config = dict(
    n_layer=11,
    d_model=320,
    n_experts=32,
    experts_per_token=3,
    d_expert=160,
    d_shared_expert=0,
    activation='tanh_gelu',
    moe_layers=[0, 1, 2, 3, 4, 5, 6, 7, 8, 9, 10],
    router_score='softmax',
    normalize_top_k=True,
    routed_scale=1.0,
    balance_loss=0.00584,
    balance_bias=False,
    router_z_loss=0.0001,
    router_noise=0.05,
    n_groups=8,
    groups_per_token=2,
    init_std_router=0.00716,
    lr_router=0.000716,
    n_head=10,
    n_kv_head=2,
    head_dim=32,
    vocab_size=8192,
    norm='layernorm',
    norm_place='pre',
    norm_eps=1e-05,
    positions='learned',
    qk_norm=False,
    attn_scale=0.177,
    tie_embeddings=True,
    parallel_block=False,
    init='normal',
    init_std_qkv=0.0226,
    init_std_o=0.00481,
    init_std_up=0.0226,
    init_std_down=0.00481,
    optimizer='cautious_adamw',
    lr=0.000744,
    lr_mult_qkv=0.5,
    beta1=0.9,
    beta2=0.98,
    lr_head=0.00516,
    grad_clip=1.0,
    warmup_steps=210,
    schedule='wsd',
    decay_fraction=0.768,
    decay_shape='linear',
    final_lr_fraction=0.0,
    batch_tokens=[65536, 131072, 196608],
    seq_len=1024,
    doc_mask=True,
    train_tokens=661500000,
    steps=5389,
    dataset='wikipedia_en',
)
Below are experts of layer 6 (counted from 0) of a mixture-of-experts language model. Rows are named router (the router's row for the expert), up (a neuron's input weights, with its number), down (a neuron's output weights, with its number) and show model dimensions 200-239. Each number is 128 + 32 x the weight over its row's rms, rounded and kept within 0 to 255.
Before each expert's rows: "comes before" lists some tokens at least twice as common just after its tokens as in all text; "mostly gets" lists some tokens that are sent to it at least half of the time. This comes from a sample of Wikipedia text that the model never trained on. Tokens count by the router's weight.

# expert 29
comes before: "\n", "---|---|---|---|", " The", " –", " Votes", " It"
mostly gets: ").", " ==", "---|---|---|---|", ")", ");", ".\""
router [155 119 184 192 103 136  77 102 165 101 204 121  93 174 162 136 103 121 171  74 146 142 113 139  72 196 125 168 142 135 147 109 162  42 150 116 143  67 107 123]
up0 [ 94 131 146 150 107 119  70 103  62 137 106 153 134 117 156 161  97 125 146 134 107 114 116 114 142 110 181  87 197 146 157  85 148 131  85 123 109  78 150 106]
down0 [159 179 186 117  99 113 151 119 135 155 161 122 127 104 152 156 130 134 131 108 135 103 210 128 101 105  80  97 104 139 145 190 113 130 152 134 123  98 141 155]
up1 [125 102 175 134 123 130  85 105  89 155 133 104 125 134 161 159 116 110 121 101 111 102 133 109 107 125 137 127 151 134 115 133  63 127 161 135 128  87  99 128]
down1 [140 115 126 146 182 131  92 121 115 167 120 134 108  81 103 121 189 121 169 164 174 205 127 119  90 137 130 100  74 117 100 158 200 133  96 110  75  93 146 149]
up2 [157 142 123 106 132 173 160 147 176  42 135 150  61 122 162 164 133  85 138  89 127 136 127 108 141  94 145 119  86 165 127 152 138  68 183 137 141  86 139  93]
down2 [113 137 187 144 126 137  99 129  99 180 100 176  82 108 165 116 143 134 103  98 126 127 138 139 125 123  65 147 155 157 103 223 138 156 114 126 117 161  55  96]
up3 [169 170 148 150 160 157 144 127 165  93 108 115 128 153 240 104 121  85 179  74 129 165 156  92  66 121 102 179 113 165 151  99 161 122 130 144  94 117 148 139]
down3 [141  97 154 169 110 128 100 115 136  86 123 126 144 104  83 152  96  90 123 161 121 134 111 190 157 110  96  98 162  76 123 131 136 141 180  98 111  90 123 120]
up4 [111 137 126 122 114 154 115 120 129 120 135 164  81 132 140 119 117 140 111 147 110 162 111 101 104 135 166 126 137 106 128 158  66 151  68 128  83 140 122 144]
down4 [142 125 117 139 137 107 172 128 131 156 142  91 131 125  74 122  99  82  91 110 121 163 108 144 128  90  64 107 114 109 120 155 178 106 190 132  88 116 132 113]
up5 [ 81 125 152 139 127 110 119  92 116 105 164 123 119 139 132 103 178 124 132 151 188 160  67 105 138 155  74 118 146 135 129 136 117 144  92 135 103  95 156 117]
down5 [141  67 147 148 170 165 116 147 124 120 162 138 154  86 144 165 188 103 134 149 127 108 129 133 152  89 167 156 102 161 131  69  66  97 132 136 119 136 129 106]
up6 [125  88 148 125 105  95 158  51 121  36 138 115 118 144 154 111 124 109 166 135 102 101 150 107 101 143 113  97 142 150  97 108 141 150 132 190 119 130 128 105]
down6 [ 31 157 136  78 102 103 130 125 122 129  93 123  97  73 119 183 171 128  92 164 111 105  83 114 151 100 219 127 116 141  86  82 143 154 134 161 118 151 111 100]
up7 [143 135 123  68 150 135 119 119 142 121 146 109 127  80 127 164 109 113 131 126 156  76 117 114 137 176 141 143 128 121 161 116  67 147 103 102 154 140 132 105]
down7 [160  58  25 168 142  87 124 149 116 177 121 145 130 104 111 135 131 191 116 155 104 102 144  83 141 138 126 132 102 134 119  73 153  64 147 204 113  99 139  99]
up8 [126 147  91  94 143 138 171  98 198 117  94 112 170 120 150  22  91 111 151 173 172  68  96 158 133 196 123 169 165 157 139 136 162 125 154  77 108 137 207  98]
down8 [111  55 108 178 125 176 168 146 139 113 146 139 135  85  88 193 144 167 127 127 129 136 120 141 138 154 110 139 101  76 163 114 140  86 115 167 155 124  93 108]
up9 [124 158 167 168 162 129 162  84  99  89 153 145 107 121 141 135 105 120 162 124 149  47 125 112 151  84 120 166 114 122 117  81  93 105  65  90 143 118 115 106]
down9 [130 116 221 110 136  86 134 119 105 110 146 122 155 128 115  82 135 144 169 119 172 142 108 166 148 115 101 136 123 149 115 131 124 158 139 130 160  73 164 139]
up10 [119  82 150 138 134 148 125 137 106  74 171  96 111  84 128 178 170 120 147 176 160  57 119 108 111 180 164 100 115 118 129 134 161 170 137 185 136 167 176 154]
down10 [134 214  86 133 167 155 133 149 177 160 131 117 132 154 148  86  93  55 135  87 117 177 124 160  99 123 146 133 136 141  99 100 115 190 140  65 182 117 146 175]
up11 [110  55 148  73 106  88 135 135 185 164 132 149 136  62 111 136  88 130 183 109 125 161  88  93  94 125 131  82 123 140 164 122 195 175 111 132 133 113  96 185]
down11 [144  92 142 156 118 161 121 138 152 129 218 155 117 134 141 162  98 109 127 137 106 109  58  97 145 152 153 119 174 122 118 128  82 126 145 111 165 144  97 150]
up12 [132 150 170  71 104 101  89  87  70  75 139 142 127 142 109 144  85 128 118 105 122 150 113 118 119 164 150 122 188 161 144 147 160  88 198 164  80  68  79 108]
down12 [ 88 159 133 125  90 161  98 106  73 168  94 174 128 169  86 174 121  99 184 126 105 150 123 202 154 161  89 150 121 123 172  86 143 136 125 112 116 149  98 155]
up13 [105 110 100 163 139 121  71 127 115  99 177 143 134 179 162 129  83 150 147 124 136 117 132 145 128 181 127 112 167  97 137 125 118 188 156 118 164 165 136  91]
down13 [117 117 176  82 106  96 117 123 152 134 154 124 152 129 146  92 143 171 161 120 176 155 114 149 127 119 153 130 136  87 104 126 150 158 129 129 109 122 145  98]
up14 [156 145 132 180 143 130  50 120 171 148 158 142  98 167 161 202 130 126 102  76  85 128 146 112 131 117 110 119 137 155 119  84 183  54 139 150 130 108 115 146]
down14 [103 150 153 134 148 151 110 129 139  98 143 145 107  80 107 120 146 124 150 113 136 133 161 149 129 121  68 131 129 131  86 194 144 150 122 137 140  91 133 135]
up15 [ 96  70 136 128 168  70  76 143  85 145 126 122 120 122 156  97 140 107 177  89 111 147  81  99 160  64 148 146  87 124 129 117 191  37 128 108 156  81  95 106]
down15 [135  92 131 133 186 133  62 132 169 130 137 136 141 109 166 169 116 140 142 148  74 110 126  89 152 151 112 187 103 105  86  76 149 188 158 108 141 142  65 146]
up16 [109 121 155 124 115  89 121  74 156 114 129 129 148 160 168 138 154 101  99 100 107 132  84 145 144 133 135 121 141 130 150 123 142  97  96 104 143 172 109 145]
down16 [148 135 145  89 171  73  98 157 111  71 109 144  77 127 151 174 106 114 191  94  97 130 154 174 119 124  80 124 117  93 101 160 191 118 165 108 135 105 130 150]
up17 [137 150 141  81 152 122 133 115 123 113 116 111 124 164 175 120  85 119 144 149  77 106 106 135 112 113 112 106 100 128 139 121 178 125 160 148 116 119 102  93]
down17 [115  87 208 133  93 128 103  81 129 174 128 108  95 115  80 164 144  95  79 151 200 175 107 133 163  71 200 150  97 128  95 153  91 192 119 129 120 152 157 111]
up18 [123 130 169 149  69  65 124  92 171 120 100  37 114  85 133  54 119  98 173  70 175 102  70 117 114 185 131 174 135 184 132 157 159  65 132 114 131 131  79 125]
down18 [173  80 145  90 160 173 118 173 133 152 147 131  60 149 155 124 198 136 195 135 190 141 104 108 168 119 176 128 129 113  99  77 111 129 151 161 116  67 132 155]
up19 [148  73 142 122 101 140  93  81 159 131 174  94 168 154 159  95 155 134 160 103 118 116  97 117 119 222 120 107 142 153 127 181 106 127 169 107 130 129 124 174]
down19 [176 110 108 101 137  83 135 138 128 161 110 148 162 105 165 116 119 155 159  99 119  79  89 109 147 116 145 138 108  74 117 123 116 159 218 100 156 121 118 167]
up20 [119  92 181 170 132 121 113  90 153  81 174 139 119 139 156 153 112 121 230 126 135 199 131  70 130  87 141 173  89 125 149 169 109 110 114 127 115 169 152  80]
down20 [ 82  95 120 105 165 139 171  99  98 128 167 106 100 131 132 110 105 125 146 122 144  91 157 118  86 211 115 142 127 128  47 139 126 135 171 167 107  93 144 151]
up21 [131 109 154 111  70 125 106  87  70 155  86 113 110 159 170  97  41 109 152 113 112 119 157 150  99 186 112 157 176 152 151 134 128 135 102 103 119 180 133  96]
down21 [106 137 118 135 152 116  99 101 121 165 142  93 105 193 112 214 114 139 119 132  91 101 134 183  82 122 177 112  59 125 139 132 128 200  96 146  77 146 157  98]
up22 [139 121 114 193 166 102 132  67 139 110 130 104  93 145 158 148 129 108 155 140 115  92 104 134 126 153 145 115 146 136 149 129 147 139 125 118 140  60 127  95]
down22 [ 95 147 207 104 163  76 143 123  71  90 150 115 140 159  76 128 141 133 156 143 175 183  93 140  41 156 155 159 104 143 211 153 131 173 110  97 126 152 141 147]
up23 [119 124 151 130 194  95 101 106 142 129  98 127 171 184 191 140  91 112 144  84 153 145 112 113  94 104 110 130 160 162 140 139 164 152 159  96 107 164 135 150]
down23 [126 156 171 113 134  76 129 143  84  84 114 126  71 120 129 157 130 106 190 126 119 107 101 166 108  91 130 113 110 126 123 104 145 119  97  84 200  78 129  93]
up24 [137 157 122 113 145 127 115 116 116 135 152 119  75 120 126 167 149 151 153 110 200 115 173 193 149 183 127 184 155 140 105 100 133  76 176 126 150  90 145 173]
down24 [124  75 119 175 158 183 154 159 162  99 119 176  90 114  91  95 133 131 151 142 141 105 158  61 166 152  97 103 105 124  82 110 129 109 126 147 146 129  59  86]
up25 [121 143 163  47  85 137 157  83 107 151 148 167 127  73 140 144  60 142 166 160 135 110 109 114 117 119 100 118 141 127 114 128 133 100 104 138 180 122 151 112]
down25 [103  61 162 169  83 102  96 126 115 124 155  96  83 135 146 132 119 110 104 107 120 141  88 144 129 166 137 128 190 118 155 130  93 104 124 164  95 148  85 115]
up26 [ 87 138 158 188 124  86 194  66 113 134 166 113 117 130 161 105 165 118 132 146 124 115  63 113 132 130 124 100 126  95 143  74 151 178  58 144 100  48 192 130]
down26 [121 115 177  74 165 184 112 117 133 146  92 130 196 133 134  89 142 145  65  88 150 197  82 162  95 118 167 116 123 134 155 166  70 146 161  75  98 131 131 112]
up27 [129  79 147 108 127 162  98 114  75 102 158 131 103 118 125 114  90 138 117  88 143 155 126 126 138 102 156  69 131 124  37 107 146 150 102  76  78  61 125 150]
down27 [154 102  87  81  94 114 167 104 112 177 134 115 146 172 116  89 132 159 188 126 102 146 143  96 155  91 105  47 111 140  84 126 121 136 146 127 164 169 109  96]
up28 [ 91 153 154 168 156 110  65 129  61 136 137 153 163 107 126  61 148 146 118 128 114  43 111 138  80 168 156 160  68 132 144 156 155 144 116  56  96 125 167 137]
down28 [181 144  94 168 108 104 144 102 177 142 141 136 119 144 119  92 132 118 125 122 130 111 118 140 126 128  87 101 124 182 125 114 144 148  86 100 171  97 145 144]
up29 [163 112 152 169 181 147  95 121 148 130 100 140 115 193 148 142 122 139 157 132 135 143 115 142 160 175 145 172 120  98  87 134 109 151 119 118 157 122 127 127]
down29 [108 108 129 114 196  93  79 135 198 195  65 113 167 158 120 172 129 171  63 190 143  76  66 148  75 119 116 171 131 143 145 135 160  80 182 100 122  95  92 174]
up30 [102 112 106 153 145  62 140  65 172 151  54 122 126 151 208  93 133 128  85 127 150 109 101  97 135 206  95 137 119 138 154 129 131 122 144  75 156 105 169 130]
down30 [122 136 112 142 115 146 120 176 122 104 121 116 150  90  97 177 178 170 133 107 120 169 122 162 107 101  77 150 177  71  82  87 175 152  91  85 117 156  56 116]
up31 [138 100 188 108 143 194 118  92 161 124 165 112 102 165 120 127 112 100 195  78 143 101 140 104  81 160 134 149 116  93 166 123 116  94 139 124 178 153  73 121]
down31 [118  93 197 204 173 131 121 129 132 101 110 126 200 119  93 130 133 204  85 109 145 199 103 129 118 140 109 135 167 194 110 169 141 154 144 121 112 138 100 158]
up32 [102 114 145 121  99 103  99 130 175 119 105 132  60 102 143  83  57 124  92 110 185 135 115 105 109 118 125 121 141 119 168 120 120 149 137 107 130 155 136 110]
down32 [159 122 170 151 139 214 161 135 142 121 104 147 157 121 105 168 113 132 126 111 145 116 133 116 182 146 204 166 138 146  98 110  66 111 134 144  94  91 141 120]
up33 [105 124 117 160 106 116  32 129 113 130 136 123 106 167 155 118 190 117 103  62 151 145 117 132 122  79 145 152 125 152 138 161  84 176 107 110 122 127 130 190]
down33 [121 167  99 127 149  82 131 157 110 150 167 151 145 142 145 133 156 107 142 101 142 101  70  86 112 148 122  82 106  75 115 112 188 168  99 166 137 102 155 166]
up34 [132 102 133 104  94 158 143 126 103 100 157 146 119 104 102 131  20 151 159 131 121 118 130  87 138 141 148 107 110 109 163 137 136 122 132 131  84 160 113 143]
down34 [108 101 165 133 128 156 159 134 184 156 221 138  91 118 112  92 125 157 116 103 122 162 129 133 121 124 148  88 163  72 110 178 113 121 126 111 155 120 117 112]
up35 [144 109 134 151 156 137 109 143 133  89 166  72 131 213 119 126 173 123 117  90 161 112 119 116 113 104 162 130 181 151  81  97 120  54  83 133 114  91 139 117]
down35 [ 99 187 112 127  61 147 140 123 153 136 138 155 134 122 152  77 159 111 196 143 118 129 115 187 143 164 106 131 160 110 101 104 154  87 143 138 141 162 114 105]
up36 [102  58 147 133 104 109  70  71 121 144 105 114  97 131 186 142  90  95 135 119 139 128 133 147 109 106 111  96 151 115 137 100  85 128 124  89  90  75 146 107]
down36 [191 130 138 149 149 131  83 129  92 151 101 156 185 122 114  87 135 125 198  82 113 135 155 145 141 113  80 129 107 115  79 140 179 135 114 110  82 149 130 185]
up37 [120 130 121 172 175  87 143 133 167 159 156 139 169 164 177 153 111 131 157 131  59  90 135 168 134 109  99 104  85 105 142 120 130 161 143 112 139  63 147 149]
down37 [142 123  99  83 140  98  90 135 109 116 122 178 103  96  83 122 114 118 115  83 108 183 156 146 178 164 122 155 162  96 149 157 110 141 190 110 106 177 128 134]
up38 [147 106 177 117  79 145  65 127 139 115 120  68 135 141 148 152 188  90  73  80 107 130  80 117 112 154 142  95 140 103 156 128 127 135 114  99 130 136  78 139]
down38 [112 151 113 163  92 106  96 135 152 146 126  99 156  69 139 135 152 148  73  84 112 141 106  80 132 142  81  87  96 192 105 153 114 127 213 144 170 159 128 132]
up39 [112 116 151 126  40 109  39  64  78  99 150 107 127 115 188  79 141 131 174  94 159 105  68 131 104 206 125 183 165 112 137 125 174 143 121 105 164 152 136 123]
down39 [178 131 107 132 183 181 117 146 153 106  98 123 111 132 159 195 136 129 170 157 182 125  69 113 162 119 186 127 123 162 120  96 101  78 152 191 191 123 111 155]
up40 [175  62 152 109 200 153 139 146 143 148  79  84 111 115 138  97  99  90 124  82 142 151  97 152  90 119 172 128  84 158 126  73 120 138 155 111 128 185 100 144]
down40 [ 82 135 114 183 157 180 109 139 108 191  71 144 153 156 143 151  76 141 128 122 111 146 124 100  90 139 107  86 138 103 184  98 138  61 125 101 147 139 115 143]
up41 [163 165 152 163 125 142  65 164 123  71 116  72 118  85 152 134 127 130 220 175  65 124 137 128 145 138 124 177 131 150 125  84 126 160 120 112 106  83  92 108]
down41 [121 146 105 111 119  91 107 100  96  98 137  86 112 147 152 237 102 144 125 166 138 102 101 123 162 198  88  89 201  90 157 126 105 154 116 129 127 138 163 143]
up42 [106 110 122 169 130  89 103 140 136 136 145 123 108 147 117 149  65 113 116 105 145 177  76 184 113  71 172 167 133 108 128 208  92 153 110 130 164 151 168  90]
down42 [178 149 109  63 140 126 164 102 128  62 136 130 131 113 152 132 134  82  89 127 196  73 115 112 170 174 132 152 186 121 140 148 179 101  63 148 103 125 126 145]
up43 [138 154 109 150 125  95  82 175 177 136 181  81 126 132 177 152 153 116 121 139 155  91 134 115 146 145 105 120  75 140 109 154 137 105  92 128 155 100 175 123]
down43 [ 68 192 116 112 153  86 134 143 114 176 135 109  98  53 173 166 180 237 116 123 175 129 131 129 129 104 135  97 107  98 127 165 125 116 127 168 105 130  88 165]
up44 [123 157 154 144 200 130 102 172 142  96 143  88  65 200 158 159 145 132 152 192 126  97 118 144  66 127 121 125 172 104 125  73  98 127 180  91 129  66 135  99]
down44 [115 139  97  82 150 164 138 137 149 137  66 113  89 121 150 116  79  87 124 143 125  99 142  78 192 141 139 134 127 163 129 107 111  77 176  92  94 151 146 136]
up45 [147  54 181 128 141  75 140 141 162 132 126  99 128 116 130 189 136 128 156 114 164 136 129 185 133 152 188  70 112 132 127 117 101 108 183  72 113 108 109 150]
down45 [159  87 110 146 139 115 166 148 100  79 123 153 127 123 112 148 107  70 114 150  74 134 151 140  81 175 116 115 172  44 173 123 124  67 145 131 111 191 100 132]
up46 [140  83 175  97 103 162 100 137 160 146  57 135 124 100 140 123 106 115 165 134  87 128 109 145  93 202 124  87  96 152 175  85 136  54 149 153 166 162 104  96]
down46 [ 89 162 163  98 127 187 108  81 169 125 166 123 101 156  46 104  95 157  95 129 135 139 107 147 102 155 154 144 132  62 143 168  96 109 100 148  92  99 175 141]
up47 [125  40 151 158 133 145 160 150 110 119 108 136 129 116 140 184 111 112 144  83 123 114 145 117 111  88 181  56 119 123 111 132  74 117 149 117 108  72  90 105]
down47 [ 60 109 117  62 157 113  64  90  90 147 129 135 105 106  98  72 136 116  99  90 145 161 146 161 141 124 111 161 140 117 174 127 168 158 132 118 122 246 148 144]
up48 [ 96 124  99 133  15 127  78 186  41 130 154 130 152  98 108 138 118 125 128 113 127 126 119 133 108 142 144  66 123 166 152 150 104 157 130 137 104 133 126 131]
down48 [ 59 142  85  99 156 135 111  66  79 111 169  94 109 109 135 139 122 179 136 135 122 109 130 110 106 171 124 173 176 166 155 129 132 158 134 144 125 147 182 108]
up49 [103 106 193 128 118  89 125 115 164  97 143 161 117 131 150 118  99  77 141  85 110 121  94 114 124  82 140 146 149  72 157 151 136 110 135  84 103 179 135 127]
down49 [155 102 199 144 109 158 129  96 125 148 134  98 145 156 127 124 126 188  75 101 142 149 111 164 166 166  94 123 160 153 110 145 174 128 133 136 188 109  69 135]
up50 [158 141 170  88 100 135 126  93 141  72 139 105  77 108 142 128  85 157 195  76 149 143 134 173 145 197 144 200 140 147 101  57  71 111 184 133 155 124 151 152]
down50 [211 153 134 119 124 121  76 147 154 112  54 119 144 125 171 153  72 110 119 125 134  82 138  99 147 163 122  72 140 146 129 138 116 131 146  98  69  76 148 142]
up51 [179  81 208 110  97 195 127 129  68 119 158  85 123 109 182 113 194 133 147 105 162 119 132  95 114 140 132 143 139 155 119 148 110 157 150 159 120 181 180 134]
down51 [ 82 156 113 117 119 124  99 108 181 122 139 128 143 135 143 105 127  67 120 133 141 172  96 157 122  96 132 151 172 191  39  62  82 147 146  69 122 129  84  95]
up52 [ 94 112 132 143 111 160  82 121 128 142 160  85 109 161 154 117 227 136 155 140 101  88 101 122 130 202 144 161 125 159 114 147 100 117 155 136 113 102 150 135]
down52 [110  74 118 105 106  83 193 106  76 100 131 138 164 120 146 170  84 112 117 101  81 120 118 146 199 145 140  73 128 111  91 114 117 160 171 122 140 109  90 101]
up53 [141 113 180 135 137 153 173 117 125 171 155  97 139  89 164  78 171 165 134 161 195 109 113 142 159 173  93 140 102 147 122 141 106  98  91 117 136 141 178 133]
down53 [ 99  84 115 122 164  71 111 131 159 119 119 145 115 105 162 147 178 129 139 129  88 164 109  92 125 144 145 142 127  77 151 123 104 154 100  81 158  79 100 130]
up54 [133  87  95 164 163 129 130  99 151 125 140 117 102  71 113 202 131 131 140 104 146  93 144 183  67 126 129 125  94 132 117 129 138 152 142  72 169 137 128 118]
down54 [157 148 165 127  92 138 168 161 147 141 144 139 157 142  68  66 134 109 159  56 155  71 111 168 139 109 131 159 140 167 147 158  88  99 163  64 140  92 147 126]
up55 [ 86 111 165 145 144 170 130 143  46 147 151 118 122 139 143 141  85 105 116  69 142 128 107 159  68 104 110 226 112 125 112  95 140 116 152  92 160 146  75  65]
down55 [180 168  96 144 190 105 122 146 145 111 122 115 126 149  74 169 146  99  98 166 149 114 105 127 113 130 184 181 154 154 206 135 174 131  84 164 152 119 139 139]
up56 [128 145  95 185 169  29 129 108  85  99 175  88 120 166 130  92 151 125 154 111 139 105  62 116 151 176 129 142 160 120 104 170 195  76 142  85 139  71 122 143]
down56 [117 139 113  87 103  98 158 109 125 154 234 104 201 126  90  84 151  57 124 101 153 212 140 136 107 153 164 174  92 111 182 143 104 107 124 141 105  83 135 134]
up57 [115 139 158 143 136  83 130  70 114 132 127 133 155 173 131 130 155 125 135 148 110 100 104  84 129 164 101 186 134 154 110 124 176  98 108 104 116 130  98 172]
down57 [ 87 132 162 118 114 122 117 120 128 152 135 130 129 142 101 156  97 174  93 123 144 139 118 162  81  91 103 141 127 144 160 144 145 142 142 119  89  95 150 117]
up58 [127 141 144 112 152 120 130 144 149 113 169 103 109 107 115 102  81 133 114 148 162  79 118 149 114 162 163 135 122 153 172 166 114 115 152 102 117 131  55 117]
down58 [111 160  72  89 131 115 111 104 106  75 126 113 136 113  71 151 157  48 108 102 152 172  63 106  91 203 194 129 160 117 107  88 116 133 140  85 157 121 114  83]
up59 [129 172 119 103 155 164 154 122 159 109 139 110 111 166 120 164 173 111 138 109 127 130 133 145 123 178 151  90 165 123 134  40 132 102 127 183 122 171 113 162]
down59 [117  52 167 208 137 197 110 164 110 194 113 123 136 109 115 148 154  86  67 148  95  93 171 133 121 125 163 119 100 150 136 154 106  94 142 128  88 120 111 150]
up60 [129  68 104 151  54 102 127  97 128 105 134 123 162  91 145 183 170 129 139 134 131  61  82 137 124 154 184 107 150 146 124 181 149 158 172 110 132 172 171 134]
down60 [158 142 173  82 130 133 191 166 102  73 184 138 128 204 125 159 120  88 148 128 185 133 102 135 115 118 151 126 164 153 142 139  82 130  90 145 176 108 124 112]
up61 [129 117 178 145 121  80  86 139 149 140 165  55  94  91 120 142 165 161 127 169 146  86 101 161  90 238 110 160 105  98 116 115 165 100 128  76 128  88 137 136]
down61 [113 147  84 138 117 111 137 108 105  91 109 125 129 126 159 192 130  74 223 167 130 145 161 127 217 100 125 142 168 180  68 137 120  69  90 150 146  93 138 106]
up62 [139 128 166 150 115  91 124 111 162 109 189 127 118 134 135  81  30  94 103 158 145 168  98 116 139 141 130 113  98  93 131 144  89 129 144 122 173 157 141  83]
down62 [183 105 137  80 170 116 153 201 116 120 112 125 138 150 110 147 134  94  96 147 166 189 105 130 119 174 174 251 194 156 168 144 150 123 125  85 106 167 136 117]
up63 [126 130 217 167 206 161 133 124 117  78 147 122 130 159 125 133 134 113 155 112  61 134 159 108  76  99 123 146 118 177 189 111 144 125  98 124  98  90  95 102]
down63 [ 37 143 139 193 104  70 188 114 120 121 101 103 124 113 122 129 108 132 139 133 115 146 185 113  78  60 128 122 141 136 101  95 124 106 140 142 108 141 106 129]
up64 [ 87 133 154 131 122 173 129  74  69 109  97 132 119 178 144 176 155 127  94 128 131 116  91 154 130 171 135 126 122 128 159  53 136 173 114 132 158 100 123 125]
down64 [ 97 174 145 170 140 175 162 190 138 164 148 146 162 103 136 103 116 184  87  94 134 163 126  76 148 157 167 151 140 111 133 167 131 111 121 155 162 132 157 121]
up65 [100 117 122 135 177  84  69  40  92 147  56 167 132 147 178 165 131 123  68 123 137 136 106 100 122 143 110  96 114 127 111 105 159 101 100  84 151  38 161 114]
down65 [104 113 142 135 126 148 194 141 107 134 111 113 125  48 121 155 116 117  91 161  82 176  85 131  99  82 129  98 160 149 117 120 127 140  87 154 214  81 101 126]
up66 [117 153 163 135 112 164 160  29 135 166 127  99 131 109 157 112 125 125 192  25 129 117 130 122  89 194 109 119 109 164 159 108 118 159 170 162 132 140 156 136]
down66 [219 122 166  72 157  91 153 159 123 128 140 140 143 156 129 133  95 114 118 187 131 134 132 136 113  80 163 160 112 105 156 122  97 148  50 145 171 137 151 129]
up67 [151 103 133 110 164 116  75 118 182 131 147 117  59 116 100 121 127 156  94 110 174  80 133 100 146 172 118 114 121 179 119 159 137  63 108 147 127 144  90 120]
down67 [ 97 110  70 108  76  99 188 173  81 136 182 144 128 118 122 100 114 124 188 110 114 149 144  99 131 132 165 109 122 143 149 146 126 105 177 119 177 116 162 137]
up68 [155 151 165 121 105 110 134 127 141 158 132 140 173 148 128 113  71 122 136  95  71 116 128 102 121 123 134  98 147 123 135 162 105 154 149 163  69 115  70 129]
down68 [110 154  97 163  91 190  80 113  76 164  79 130 140  99  97 169 156 118  88 159  59 121 128 194  98 149 139 187 158 141 105 172 109 144 112  94 146 132  66 153]
up69 [134 115  91 108 162 145 125 171  60 118 119 143 102 107 122 222 103 137 133 140 139  88 122 138 123 141 133 135 130 160 117 117 118 145 100 111 122 119 128  89]
down69 [175 187 135 114 184 105 168 144 110 145 166 128 114 197 113 140 148 162 157 115 137 113 142 114 103 161 155  93 163 136 130 154 171 113  85 169  79  99 140 113]
up70 [106 122 101 174 106 126 153 150 178  70 116 123 127 139 138 204 108  61 186 109 148 148 114 161 109 125 159 169 131 144 161 109 169 169 137  86 103 135 107 102]
down70 [128 119 145 139 166 163 144 107 189 126  99 114  93  71  97 134 120 110 102 148 103 132 120 199 114 193 149 161 161 135 129  86  87 139  97 130 101 126 147 156]
up71 [ 88 134 152 126  93  88 136 102 129 111  82 162  65 123  80 140 110 125 100  90 164  79 129 113 121 123 124  83 147 197 151 130 142 108 143 152 113  70 113 130]
down71 [100 175 102 170 106 106 173 141 132  91  98  85  41 179 123 114 148  70 116 126 135 155 107 128 109 141 197 107  98 122 114 111  34 143 136  90 107 101 135 177]
up72 [135 138 133 124  93 187 155  77  83 124 147 122 129 160 103  75 122 120 112 123 133 155 156 161 135 173 136 145 132 135 120 136 141  98 159 125  95 153 109 134]
down72 [125  79 158 173 136 122  96 165 154 202  93 195 103  86 139 102  86 112 122 136  66 133 163 150 131  73 154 154 117 127 145 134 140 146 127 161 122 136 157 153]
up73 [152 168 108 119 189 101 167 107 102 126 153 157  65  97 143 116 133 129 104 153 134 118 120 152 144 229 125 115 163 198  80 130 141 118  65 103 169  95 140 118]
down73 [ 79 119 111 136 131 173 128 106  72 152 111 164 125  89 133  44 143  93 113 154 115 196  35  98  70 137 111 123  66 152 142 171 142 142 142 137 127 144  80  98]
up74 [111  68 106  95 101 118 124  87 136 138 146 101 105 133 117 116 130 108 124 144 173 110 124 121 134 130 139 129 121 105 142  80 158 150 155 120 125 153  89 159]
down74 [175 154  80 124 154 152 126  85  84 166  81 124 136 153 152 121 135 146 137 162 145  88 154  93 115 130 157 127 151 140 113 117 195 107 138  84  92 134 128 192]
up75 [ 93 146 156  73  64 160 146 129 102 149 169 144 161 170 122 109  71  98  95  83 107 101 122  87 102 101 108  62 113 152 197 137 100 103 105 118 120 112  74 119]
down75 [213 133 103 149  80 138  56   7 145 131 110 147 168  53 115 134 136 150 144 168  73  98 149 143 113 114 138 165 152 129 159 114  97 136 178 154  71  65  56 137]
up76 [123 134 144 206  98 139 166  99 133  84 142 104 105 123 160 200 117 116 154  97 160 134 123 112 111 104 128 108 156 157 127 118 114 103 147 107 143  87 137 190]
down76 [111 162  91 150 156 108  72 124 140 188 138 158 103 118 181 136 127 126 162 100 217 148 100  75 104 127  69 116  89 125  96 138 140 100 162 168 151  94  93 122]
up77 [111 107 116 118 147 112 156 122 150 152 122 130 140 103 105 138 101 129 147 131 179 133 120 180 149 128 113  83 134 142 146  88 174 167 151 145 167 189 136 113]
down77 [204 146 150  92 126  88  80 154 164 190  67  92 116 134 104 148 111 111 137 108 126  99 167  91 135 148 139 153 107 146 143 134  74 148 100 145 147 114  80 115]
up78 [ 46 111 108 141 121 125 149 160 122 111 112 157 112 106 108 114 145  96 118 125 177  78 139 136 114  54 126 165  99 145 179 130 118 146  92 112 101  95 147 102]
down78 [ 97 112 146 147 201 134 120 138 118 136 158 129 223 109 114 138 177 212 158 115  94 140 102 163 173 127  98 178 123 119 116 180 146 139 125 147  75 173 104 131]
up79 [155 143 145  84 135 115 137 101 113 128 101 157  96 115 147 204 105 135 112 148  70  77 114 140 115 184 127 125 124 132 132  64  84 106 159 135 158 153 169  94]
down79 [155 116 151 119 111 112 144 121 136 167  77 144 127  98 147 150 103 117  70 169 108 130 130 137 179 157 137  88 139 158 148 106  92  90  37 130 156 104 130 130]